Below are experts of layer 5 (counted from 0) of a mixture-of-experts language model. Rows are named up (a neuron's input weights, with its number), down (a neuron's output weights, with its number) and show model dimensions 64-95. Each number is 128 + 24 x the weight over its row's rms, rounded and kept within 0 to 255. Numbers have three digits each.
Before each expert's rows: "mostly gets" lists some tokens that are sent to it at least half of the time. This comes from a sample of Wikipedia text that the model never trained on.

# expert 1
mostly gets: " Ke", " David", " George", " Ri", " Jo", " Thomas"
up0:137146117146117119133152090094179127089125103133104154154162139135096086115076072145139142123154
down0:137078130144084081119131117142153151087122138121102129138153190148103087158150112103102155142121
up1:095145117140169134117140134132090169166108156098133135115108117105123124160144117146126172142128
down1:136073138133149122124145139118167080116121118116121147123117130097140152140137130119133092087126
up2:091095126072047131135142117127127170136098156127074114145101125116130140090156134172101143081119
down2:122132141143149147077100137112107141074111151134158153136124110137122110117109135147155133139107
up3:157111109077121149140121154164173173168094161082094144165112159083121101126130147162131177148127
down3:127133114123130103121152168120139097141105105115112148127149113080106154127109118127084115186135
up4:095117132109146134157135150128097101158115137108187130132069099139142154093130109104139145137134
down4:086126127127138159117117156126093141158110080148132125137141135075111129136103093144119104113143
up5:091120161169151119124145138097195130122137146128110100137122068164058144141115126121105130150162
down5:087111126111127130109184069130128123103176130128122136111157109083115096132165158138189126128092
up6:118141103147145109142118125092122139128111132114147155104148145105183166149137121131108175122158
down6:154087148192114120105127092122196142100128139124118126118147108122137152079142125137143095127157
up7:137137145110138099109132135142111154124097137138164135128165149128123141085188120125106160119079
down7:138149144122117152124101129150138113095146096132112126098099135132150107130119123170100119136159
up8:114158116141161152131159132129117113114120114134158098120103110115127156090138155130139101072146
down8:120109128105116084152135132159148151094131188142139102130177170165119139139105121118130141150122
up9:174125161104130153109091087136092114135136144105123154130096121152125104120124123130169138164110
down9:125159136154148134150156149152141152089104117120061133128156147124126089166131156113108102119141
up10:146113089120106115104109066106125147158133118140189148161117094128113131132100098106140129086130
down10:127056114110160144139151155131101087138129155118148174139125103153142168112129159139128135106122
up11:116110145136168133116139145079119178163163123152143123097130148127132132090159089124126148074140
down11:097152134116134095124109105130118133152132167123080122126138132098127122129100165123147132135138
up12:164109133147172127080138167105124142145085116147191122117104083131127109148124122141133061114107
down12:185109122152127163127104145114100108115120185112124115128107155134133150141146167121133095121156
up13:088107125132137120141092082156138093139130136124107120102149113151103209122154136111101129093128
down13:146164124112134163089145100124150165109087095144132124113114135136140120156163103137123118109139

# expert 18
mostly gets: "ville", "ley", "ku", "ton", "mann", "ford"
up0:148091099110123097135189087126111149092131139146149116150097123139187131156136181143107129145129
down0:142108119118119140160172093133187121172136135148127130141113135115107098120108105103126136148149
up1:120148113100124147100108098143087149100063136114127139128174118145091147093160155113186172115129
down1:104099129111126123121152126092136114140086106114132118125115166136149127134144116139071126126146
up2:078120135106130126110113116108088077121131119135158125111130115143155145067130115147121143145130
down2:128137108125155137145150131135136144131165105150106144110107114144104131127162098121139121129117
up3:143120111076105111116116089120114143130088133136106078122119120130127126109121100153092157096160
down3:122106139128113142106157123152152126109154146140084149122177133094135119143113155122114110184112
up4:087142134135146134105169109146080126167025121127116099121168119151109139125072095113170120110151
down4:135117139160152134123115146143132124149139147142153120115085165074152129122126181093100129133092
up5:129112130123131119152161115125171135119126115079129101122146113120115162142166108131121118077193
down5:096146134122086148115127140143083131136137131155097144135110119100136088113166114140136102154130
up6:134105104090108125135117096143138080128181118151124115165117122135127165099127132154134162142160
down6:098144130106124151048111143205137113109101125165162135127112105118160136102111096092155105160112
up7:089104148150166151123146129177089094169071130107132157103213111166131125152096154121152152137154
down7:120131126136087109129096109111112091111139124207113128121119147144099146154153140102108096116104
up8:144122124134157130144115149104121127140145109165126100101140164144149113135063108126110135108109
down8:150102142161124126087101109103125127129155099134151153131111151124117168137161094131168138104115
up9:122105146124092108163113074108149107109128146163111113115134129132103128116060184107135164144153
down9:123126126118139116172118117103166124121145109154118113120102150136130147120109133101094169151134
up10:123155153175111132135110098141132142110120126159137162151115078122169146122110111167044150138107
down10:151116140119131086168119160107123138108139139162145104136135110106155113171156146124172116104161
up11:105117123110083099138121131131190131159129148129112148114119104114100115113143114112101135154163
down11:101111114106111093168123110158098114134168114139138128133122134122119166117154087130118115146121
up12:141108152133136119131149160114103092104160119108138109133156135086112128170153147106150115163129
down12:130160119113103109144102116172142120152159123139147108137109135150149145091113112098099152104127
up13:154157136149141106192160138066157129135168127106151146156096152110121108106154107174139140128133
down13:108110129118163128142119135178166091143171126139132167112141110175163145115096115119050129135130

# expert 22
mostly gets: "9", "0", "8", "7", "6", "5"
up0:135113130184160124095133145151107129080142131158126174149100167165104139151131146140157071146141
down0:191098132108116102106111091170130135135097130146146136085101105138150137139117111142090160136113
up1:128150151133114117093142129140160129140143119135139125104132128121110133116136113137136157134163
down1:182109125115142141160118139129088103101121106132132131119095116081108122164196116104143119126103
up2:132122106134124110142141130107130132090137156156132107154138166143086120161150100106124153088132
down2:116122105131181097138112148129180122139097079139180133133120158166139113151119135095132189139122
up3:136136095153126116163111088134110179114135113113092115117112106131149146142130131125099137070178
down3:129128152165152075160137124076118130140138150153177091116082191127124091197152087132128082150090
up4:125117128120129121133123116107148118137145138092129139126145098137128189083142117130109153125101
down4:153166126098167117149128144084143102145149130087133121121124133113097134122121139117103165117115
up5:140149139158141130121103175129080111122154184104153161119206125124135096129123135097107084116106
down5:144142132160105089113154107121133103144139141119108130103126154132091126128142150137093167111091
up6:067131115101147126155146130120153152118151127144147140133139141154121181121162100124105129106089
down6:134133153095129105130148111156160143141124101119099110121103140072142154192131105137156114154136
up7:105106154147159143082118107114111113159121107125129104115147163157120123094124120139139114097147
down7:112154111130120124173171102124141104060133147113106119150126150071095173135139134092162125207153
up8:129172137109115112133151109132090179117138102130127133094132110154150131129130164131152157144167
down8:133110126144122130139123136097117078103146110106150125140083152065114115129154108137109121140149
up9:127072131099119108126106126112163135138120205143153123138129066155087170121140120146079122132120
down9:169143128155121174159128140150123137138132137096129141135113141118118088099123200125126131086134
up10:098107130161169122155112152124157152132120146138141170125166148134117117090148092132151064106097
down10:159122118106103121136102140086149124134152108158131112104137167150097149125124134107111164154115
up11:109159106067154122112140092119135124172119111166138114104106076157155152092134134140103133139107
down11:166160116127135135167140132113103105159135109145106107131086146101073080105128083121131121121158
up12:123143141088107116076104080128113130092126095113121121082118106155113135111104142112107136114172
down12:127139135128120136109095116089141100137140129097137124111108166110130149134137133162094175143181
up13:117110102194087100132174094094149142103123149129111167184120077129135111126124113135120146099094
down13:144148102128139138146094125110142105132088129144187121135094096106113127149130100102145200117110

# expert 10
mostly gets: "History", " List", " Coordinates", " Website", " Died", " Born"
up0:148133135141123109149131113056134171101126095121108109152100129114107133118139096139139081116170
down0:132137122125121118122139122144129138135102139143082179135171136159119149117124126126148122095119
up1:145146123133174125166115128129093128146141098140115116138105154113160114128105089201081171109161
down1:133145142074127124118181158149141159100117124140129118098088139117139116129143113131153099205143
up2:057121130095114127127164134191127189119125151143125127144077124126110163124147099130117144148112
down2:150084127111119121122102135118103132104132088109115167138122140121120121085134141112118162138092
up3:145123121074146146113117137125075127109100120131154156150134178102117145118150117124116102099128
down3:131124151123141130152103139124113081115124117105130121125124117117135091147107135135133169160130
up4:115130136098155113164078132117076145197098131088160143129134141143136162134095120137104164141115
down4:141134130151141152103148099112062129115165138150129155121108162108115158132124160103115168153087
up5:098145114131136122148111132133145141137144169121114112140144161074108132079139099094098140153089
down5:144133138117099150126166101095129139109132068113137159124130095149114161139143112147115076101106
up6:156140111155119129099135097161122129139118132155133134120122115139100091096192105134130139105101
down6:142104135100145165140161139101156137122142076129137101117116105118124148133179131125131098140116
up7:124104125133152130145146143124164136100136110114115121137114123132096102119110182151145136127148
down7:126165121089142171147119120113145094102127125181132158110134120130117122135129114117139102117131
up8:116089109169127124102125157097158101130115148140154106128131136099151092155048144130148127145110
down8:122127128142144139118149123100133140126169122156102136133117136151071087142128141126101129136161
up9:133131115119138118120126087120105172081112168130148110130116149177109121100160094136071130101134
down9:180136134130126127088134108092130147117125084142115147123131142149137118133116128145112156131124
up10:124097107095136132106141145155132099093197127111112181138120125080123128131169159152122151126174
down10:129147100116119167135123157117157100135128094130163090140103141120143170155113114140148131160143
up11:121150136128137127118065151094144187124147090183101153137096126110111129123124134090100123118138
down11:163091138151147130132142140172112095138127197092122126118094146127162104132118157125117154159104
up12:094131146111134100188141142141127160108143136143123083114100124126122118146124110129091162118141
down12:156114131139118108105112107117119092112134109102134130129112106094118106102111150159124121098121
up13:107106107131161136147086163174147124186106121123133143143141101087173082130107132152119168116197
down13:118187127118143123110100096083093131092090133094119058149127123148133174152111116106134141136117

# expert 2
mostly gets: " Night", " Hill", " Love", " River", " You", " Times"
up0:087147122095138103100124160111141117088137146110116172119150141125129118117143111127120102104131
down0:135120108100102113128132175131106121090097092145095153133145153123122153114108107117098125111136
up1:136144125140066085144106101104136122108109107113122119138136168118113161157141133122131132082145
down1:138129130131139156121118134134108141110128138127139123142140082123110167173140141130149130095106
up2:117135135132147102142093120132153097109117117134115121120127135103105171113119093161160138122124
down2:149127140141165140101151124131168117124136074121126099115101156183179098126122142142109132112091
up3:141160145141130089134155160184133099062171141118102134124153131139124090118119109120116150139178
down3:144109115142140132118153124087110136097113163140108141135139161085154177104110080147096112144131
up4:141140120154125108094137124114126092138129156107129133152145124143085143125135081143143142140126
down4:114112139094125134162145130101144135152108121155149096119148139080161103182100116137107111118123
up5:135133167157191096169130130143144098130155107118161137163169135163114133156163099124115071130114
down5:176078141128131131139165097135165132144114185117127073120148091100143133163138106127144134144131
up6:141137097119128122119133140159130116114096153097138124121124103154143141154123134116143132112128
down6:130130127136140108093156140160127138075067197113132194138128118117108121132119092126179169113127
up7:060143157107152126148138185134090104127121123100167099164126105115189113145125128103111108165121
down7:158151127125126134148166151144167172122146081109140112124141127134136106147125166138097116113134
up8:075127119113129097124150122092199145122118128106150155112102105136086114101117112143109129105167
down8:131108132180144104127145184163117129092164148191114129128139093086125098125124088128135102081131
up9:126103135098156128131132044156138113131108139123138123133132098111119104131172136144175084153129
down9:133134115143089122083168120091163175156092152079159114128138117142127149063087131153130137112145
up10:108108136175090111103165119112103157100094115088114158154180128141102136171110137162160113152103
down10:145164130135131127168108137106117117141111124121129117120127138113117109135143123123053152141109
up11:128116138115143143165123161127140123175134136119139120122109103135162164092139161137161107087101
down11:118090127083124126157092116127143112092098125083143140152196146157143129132097111106100123166136
up12:128102121109124111107100146094174132085172121113162119135132133123134180122177141143095126144140
down12:110174130111163165115159154111132136101131128170122123129143126098124172164147122116123165102119
up13:166102144123107134137152118141138085118105108163134180111131134126133137108145112113132132084097
down13:165106139114089111112132162129105118110063116119132137126134147071164145129132152160161083123125

# expert 21
mostly gets: " political", " social", " black", " legal", " anti", " British"
up0:157142164118123115131189106141121123186100145154126147134121156134138123111123138156144101103166
down0:172147120152123120127147129162124102086113173167096118121099147105120139091116101117164094147141
up1:126113113163171113125161117122134176151147157139128116155155115144114119131177129151137102136136
down1:155109111105121115094127116143136101157130106116150162156101103170145168130136136160160094161083
up2:106116138147127123090156118138120156169152109144152128125171163137096133128116121081123129083135
down2:149139120129165140143101146144188175140131095157155138123118115123147143118109142152104097135160
up3:123082129124125087126098132167117163163098154137144116133168131144120155152133116135153115086120
down3:092100159134109177146111098121130150163133166141129085126172125131125108160152163120172149126078
up4:141089105120139094140128087105133158126172192176126139147130099152130167109142101144104158111162
down4:103134161123134114171161103130117127129127158094106124126130107140136113119089075132083114091128
up5:125068146073115137136097137170127089161123120140165129110088094101081105167148146140135115138092
down5:180154122125144160067129146132148147122064122142159152129065127141134140128101118140152164109115
up6:118096106113123115133115087122159184119130107145133100143166130124110128156123134115138097123117
down6:154129112142137097137168075171169108119156109091082122150087132102134131148106098151145068128161
up7:126114104118144083144127068123120092147162150161098131125103143135138126119164102137108137113131
down7:152146128125104125096090112118112129093138108106177116112099126142189130134099138108157153125048
up8:124096102134117137080148116132162121148077114133088126121163108130167161086138129137119127103125
down8:134129115119099121121134106095124091111089126137096107110153125083123148132100149136114122160144
up9:076102126085146120103167114149155126154138136141148124102140090120104176112152128132099104087126
down9:111124131134165148147156094125095068108081159136158120105097107130148182121138146112171132142116
up10:134087108131156103147137133100135138164109145155137160128120143130096128151154084145124129092130
down10:103080137120141127147155126120151156129107172093093136126144140151182097147139109118180121130115
up11:172125152128137123143078172155108135135131129105135108140159162135099117092123130152123142118134
down11:101153116136155132174161144083094103119136139113128158120081116135139126139125121105110084118162
up12:120092125126133068107146110128106161131120163141144175131116142141123189162157090139122136087151
down12:143105118129137135100160116116167131070098180109150161145142090156098114139092122083120135151112
up13:111136075096128090149121094098151181145135130125138155134165121134143149141150127152115125099166
down13:146126116160116140123165136158145145095124099107123119135127160128124154130099123147113104174106

# expert 20
mostly gets: " American", " local", "ical", " human", " British", " political"
up0:142113129120097132154163166142168110143089156125086122120121131152100126133159190164130124125126
down0:098081122174134141121096128099127132080106130148137127143155083124143106102116118148096185162140
up1:127130120089144095168180119094149141130155132103123153130101093140073076148153105125123123124141
down1:077157130104169146124114152103136101156063124170112142107170061123130157139178130141113109144127
up2:152103105098159152138123137103168154077165142176147117125162149151134150118120133118069132088146
down2:133100125120119102125120123135123132127153107197133124162087129143086136111123093132111104096127
up3:085148111097177120119109126121107157135105159072147124149120099130119142143121088117128102111132
down3:099094129121122129146138148159143149099160169125131163135122184112088124143119148156100114166122
up4:127108127141149125123110148139138175212106094098131130095173134118126150160129113131128121109147
down4:151116137127124143158162068124135095083128112132170154110132116050092099114153116125142141129110
up5:091090117159120098139110126119105174132129211115148141118187116100152136172129133155091179151166
down5:129154130140100098101140145148177140127109133133138142111154129119112130138120106123126156132096
up6:098176111127122129140143078142171157142080089093170089131149149141158160125132141119111115111149
down6:103093144083107095107123139122097171105122140143176161128127149099134117135116100143108125104118
up7:120101140097149137137160133123158120126136119089117145109125101109116147123167142118070099125150
down7:119128134104136137086117135224133155155104131122124100123150104155162136094105131148120144151144
up8:104141099131106143133122148171081176173151121115121134153145069125138111129140133123146104118146
down8:076115131087133095122132111098140067080083157116117135135155159129139128115126113122125146140093
up9:144114124119142135147145186114160130116096132092129121102119098138113119079138141125117112156123
down9:094116127174118118169165131161129149111132134138109129131142144169104084132135118115121168142118
up10:163111099159129099121084103099118147148131187162107170157144087129156140160132200133123147161118
down10:137146122173135158121124149142130162125147117091136143130094165093093140130069160131143156146140
up11:119127137151148118140097104097157170154128112126094156125139163137138117164160109171123090162088
down11:107106136153133144132121117074114130131078070114119097154124120129129101131125133116181141145120
up12:134087130092123137113133090116147136143106105152168146130128127148133123120140122143131089120128
down12:115114106139121182182121154119118119080120178084109147139107095154085145130131115163154136100141
up13:135111111136160119133108138108089047153171121126138146090124102153126140112110130130146097117111
down13:101099122117120079130134120095107083129108151115108123129167152156079148155127126080107129156117

# expert 16
mostly gets: " USA", "น", "า", "X", "SA", "ville"
up0:110118104068134089147130077101102142123144132121143101154132098122086096125097133117132139094157
down0:135100131161117154131125148147149138149092179130091161138192120110168079113151116117083112106192
up1:112095140120153103138143137120134124141165188158145149142119100146087156159121139184129108091152
down1:122105110075128135130132144156080132135091148153115138139171099136090131133149138096125132141133
up2:111072127076146089102146048161127150154111146164127130123156133120133159131124129178107174109165
down2:124163126102130088122176110091151087152138159116099143110153149076155128140143144114126114142129
up3:149155127144126110107088125124131133144132164144126128123119152111179171109115137126091157105096
down3:146141129130112140126114113106114161105111109107156193124111136157098162115114086100074166067106
up4:100131136135141096149141109113128140162121152158160185175118076162140123128153142149093120113103
down4:140161173124147163116141161128121143162099147113117102141141159121162105087120133110084110086141
up5:082155102157148109157125122143106110131136149122146152154146201141127127156127111143095176115120
down5:093092127104126119148129090110142107116083138097152113109133150142149118155090108135118127122173
up6:118126118149176100109116106120147146134102134123141169159127143113179138128133121147130122081121
down6:189147111156114142135139126109106154100128123140100090151122131121129107136138100133156124128107
up7:115098098103129103126174120130164123134113143113153143140108074126117135149171130153103125120118
down7:121128141100138139118174159150126107164102158124130118130143143095157138085131155131133106155131
up8:166157127142147107141115114144136125104123153123149105141143077120166125117111086122106164120115
down8:146089131114169111188133117130124138129147139095101109125131133149155139134112137115136111137180
up9:135148145098134111109157127146117158130148158101119133130154113126145078102131126169141111074160
down9:157155113112122111100116110164125152133164130137147146150123092097186139121111114126129114119152
up10:177093144142138054154097079109133124160129166112153117160176135150156110131124100119147131134166
down10:158124133129124139137161128138144143134165136166121116127059109088159146130112112098109137145153
up11:076141132087160097167086149145104127172150136089133149147123142173109132094150127144123086141199
down11:136127133158106104156135126090112159119145170159116087121119127125112076144128103130110151150101
up12:180098147100137109146111074128137152155150138122156137153119114138109126103136118131140151101126
down12:180094127120098099088136103157136141120157123111116083102164146163156174130104104077076134135146
up13:152107121111109133124151106110140175157142162140140144116117102172115150131131169142111147111117
down13:105094123152121152122131149116125113153116121133114123128151133116139122148114129085106111114133

# expert 26
mostly gets: " over", " used", " use", " made", " following", " other"
up0:194120108112156125154100094130128128120111101115148132137151112160150133083120112120121116127119
down0:138125130137098146166140130131104180122100135093109150128080092137149101147176101109135140142153
up1:127162114124066114161093115133156121117130135131092171142147142140152104123126189097124156067126
down1:155123128142088129139109091118110145125132143154158130145097134148124129096128097154078168125145
up2:092129155093154107142102110125148178127115134180115104123120132131143103133135123090119137111142
down2:172150144162118128153139157099099136114148101116118158138136150123078099078111098114138093186072
up3:118117121183142137176111151081170137116113137101095175137148157146132143120149111115085133123144
down3:137103123169119158101153112121099158113129122092162141110129161117119159153110124091083120121126
up4:144077119077136140147116126150125128125147165132137124096169130115148146121142112101108101125098
down4:139146129132128125092161084100131149147145081145126125120150115113131137111121142145147161157138
up5:148138115130125130109162181136079094120150163081162145118130113105080076159135084155128167150104
down5:161098141154131145142116130100124111128077084160118096109084189122137188125167127089094126135096
up6:170138145106124079114132092153117173159152133152166135119118180119103154151117145114127104095109
down6:150135129134082120134118141127102134102140152102129151132113131081128114132139102104122130108135
up7:111124135138119137133077125143122171161066130083146101102152118156199156127149127136127111109097
down7:121111118057130120103108083128155097112189088102142122119111145096153117131096139142089118103112
up8:113097119108123139112136156163086140147192152163158170125109155143149091121138163143156090085082
down8:084075124148121145115111136142172129111070168173099115140110129126125169117125107093117103123148
up9:150142117113146130111142124112138147119094104111120123142106131167163097136158127165127159100123
down9:119125134156137127076109176168095086129206121115105167130130121131127170125158082154122173144163
up10:152116156138074134130135192167084116148127104100089153126166195145140093153180153126140082129137
down10:132130110128134154124132145155121136124098106162119092121110100110149146148127097133100093106099
up11:158094103159142131144158161133150124104098137169139173146094131122125126173156153119127093102119
down11:113173118101144117144169130136109108115125131166113114137170122160118123119143116098126130125152
up12:118124133131129091120105137155153144141111097161146110121111083153104119112138124159120126095147
down12:137121132126128116170133136102138094184156112134146128128122214141147112140143148128108151119119
up13:158120124089120105142146051097142118148105101153153107114081147125088149097102143121112107128186
down13:133143127095122134136160129168135187125126099165104133135109149120138118156151078112101115131087

# expert 17
mostly gets: "c", "k", "sh", "ash", "ō", "we"
up0:159150137177107149134120149135094139140119147091125173102088133128105129162101147149131097127123
down0:148143130152115158111128114105139153107134141164104130135108142187126118114146109131164140102130
up1:134121148145124137068149128124127095084162149127141151128114139114154133105129146110169101067102
down1:081141129106111157090136163131120152167169114132126090109120158066127087117123150130069117169147
up2:100118148151152130119129145139148126159111158149178118136123103141148152124145119145122110134084
down2:128139139168108157135152124117135137133104160149113103079083126133151162067157178123146147094136
up3:174133132162190122095131153156140115130155141183100188135111141131149121147114114123089113079148
down3:111154129130116132148159120109140144108161123140106149121165108131053148151125097118151108130147
up4:120157137104143136171150103093131154138127105135137160143115081118161122150169149120131099163138
down4:101115128135115160135113109099108168131116152129122150148095164066088169126137139111113100099127
up5:088098128132162131137156133106120124128144171154144180099124137121156163137160098196127162143116
down5:136128113067157151137129118107134098106106104089119133141095113147113123051176145144093149133144
up6:132107118157146118119120137115162083118137138132085194158139085141193117156129112130133085107113
down6:170155132103121143094122095152118117106144103156089154111115100110135107125128119107114135117144
up7:148121109100193125140084137185076090125178140092146140108167162175141127156155155145119105127108
down7:121121127135135143108129157087112149073087128151090118108125125203125161113139114108132143133121
up8:113121150118127107098108157199138126103115151130111139115182132106128092125119139170117123138135
down8:152104140126134110140161153100089073159129089158100087130117158133133119128160099111119115150145
up9:125148152137116126130118097184170121072120144118137137103191137119153118108128117108080121117141
down9:114156125092104160150123155131122142157130125081101127120101111113112146069154140126152162126133
up10:148101126135133133112155107161138150111130169135137137154129124130100168110129125125079111115105
down10:115154133110133164116141103127144196098122159125145182123193076137141162080166112132143117119086
up11:135159132187120146138123154181089113127113130149108121107165092163123124099110109127148112146100
down11:127093133155121139126065069075143166123111104129175121133161113149150190103119094123149142148143
up12:119145149144117134155104156178122107120124155079144171152219112126159089100113122126157102100139
down12:151115138123123116133115109123124136132200110101082106125109130120090139145159121135145115133100
up13:101146123120124117092144100110159150157148179120129132120167105135161099137089080136134121126076
down13:110119139099126126074128119134159092129176186117132163119151117100104138112126104136146156130129

# expert 15
mostly gets: " them", " him", " India", "ities", " people", " country"
up0:132082115110132157136082085184134146164143113115155142141139111097124151120125100102131184146125
down0:129082123123141115173137099131137120160131134126123139149157090169145135145131160125122158135124
up1:101145139121164110145162113115157144157097152181115115128125080146131121128140121215123142125156
down1:146154101103180115117153118123131158136153135146166175123145146128124144148137100143106113144105
up2:112158150161146115146097122129140167115129120110153147104104091151147140150121106143082076148175
down2:132143137114121153170082064127128148136136183095125158118143203139108137123112122148145134142184
up3:135103113107142118083161116121167147120088131175147150087081126155130148134144137139125169109132
down3:102138124140146126151127137136152114126072112110124114125168057116139102121102119137111091170126
up4:114146131123161099160092113105156136153113147157116119117143140153100127123128153155122137100189
down4:138130147146160128102111128159141144161126133156169141133133120103104144120116084160126142128114
up5:139082133121140076121172153145142079138181154109141150114150104139126128127106100139136139125118
down5:105135127086099157132143158160130095153110104150131118118149072173116113123126138089131125142127
up6:139114121165148101121150162085112159134123143128126150143177135177109134134099129131140065088089
down6:098100119098127139153128138190135127117059123118119140147158109117120121100150128149122134148145
up7:099098134125146081110140154136155111112144140123114136152168133169138128137138101120110140105162
down7:111138139109138148151121135104135135156117100146158140131180076133151132173115156120164128130159
up8:132142172127146109140110179120128138126170134139139130156167133145164076115140132135132113106089
down8:154119126085085101152086085162095095115159113143129173133133123131154143150128135134130095110157
up9:109097117120129083135123046145163144133167128119114144143127129136096153120125115107134077113167
down9:112147117135122153129152146131146146119116084161085072132112096162126164126117143138132114137149
up10:113118118129137134137117128130108082115125170136145125121129100116140150083116149127105137122084
down10:146105135133129161097081118105135118114124113104143171125119087153142097138096119137124155100149
up11:122113123070157111112088065130141150165161141165177145121108066184111173084131124120125069107106
down11:135098133120115084140119121160147112093087148118144155163107144136087137081136107132155115158105
up12:090118126105153136196118117148096138110104158156107115112143103143142129131167143158124139120110
down12:132136106120137139147092125171134098130079106144124102135138057130150143067098121150082134137140
up13:154119132146141128174111126134130119154116131152107136141146178133137170123103112153151165123178
down13:141121150177146141152109099117127124124150153143133129116111175101104086106124084145153118109141

# expert 19
mostly gets: "circ", "conf", "vol", "pos", "uc", "exp"
up0:149095120074139136132083083092124141114153121094137151125155129114111142127102113119085151145095
down0:153085096115148079096116132121135142107173114185143163135133166165144055126141110134103135085113
up1:150139120078137140138114130119195179140140142156121128116128099135099129090134093094094139119133
down1:105127135125112144076150136129106148135125146132151135124122114126161111128115113144113151141139
up2:126081117110121128079118132151119140159156138088141207140145107117120126138118123149122159139124
down2:138123121110107114153126131153104156156119140091093133124116088095119135145152172122132134147130
up3:133117113126123123179123145125071090097164124160128138138073128136192146082151088153146152092146
down3:108122141105129107129131144124114098100134119067116145132100160106109080132131131126099152087147
up4:103145109119138112116106106141129129131125114117131117140130151122121137144129112166142109104132
down4:178145126095089147151133143137130153098087129100073160134174121190123145110109122147107119107144
up5:104121150121104143147122147195117114143121108099137189110122140164100136133087196142156124117135
down5:102149131102164125098119091134133101156085144158157157128121116098151134098102133108133109104130
up6:111134111138128121159123105102132145116099183165132135120140135173119163122116110088121091150142
down6:161115122082154140123148124148124145146168131118157103142126114098122176129140140150105114078140
up7:125156143117117152133139143132154137125164107097126124133136141091093146116142117142137117119147
down7:150113130136130142109135120122159090098148110079139120099136166129092123107101128142174119168136
up8:149141132102140102115132084120122161129143133132140132148121082106117182107131134127113107105104
down8:110136122147098122106105117169144089155132162152147137119086128114192119130152135124088123137120
up9:110120118085132114127131148064180173117139145164115130129137110120041142110152072133105143128147
down9:085098129121181148106169150139149116110110133143139096133150100139124158095102131116095138172169
up10:118169114123118115131095114133120118136064151156110137127139113116060103137096113164123133095078
down10:101128134154136107154141120094137126119120112120116145141118111157109135105107123140136155065120
up11:134133142143163124137160096127107161141127117086128123128140132134127122124088119146115125132155
down11:135126125092120149160131118072103139121123125171170114132109202065136131133126142128128142132100
up12:154126124174134135146138139132110126122139146141156136136096144122188111155118132139152126121116
down12:156106133115134096155100120087135161130140111168122076129136089130135136122134099121124150183153
up13:138090119097145108109133172172140116080085143157137118150078162107077141177134146133137080110122
down13:128131122118097108141178141087088121146121161087095041150131108165123133114132138117087195125141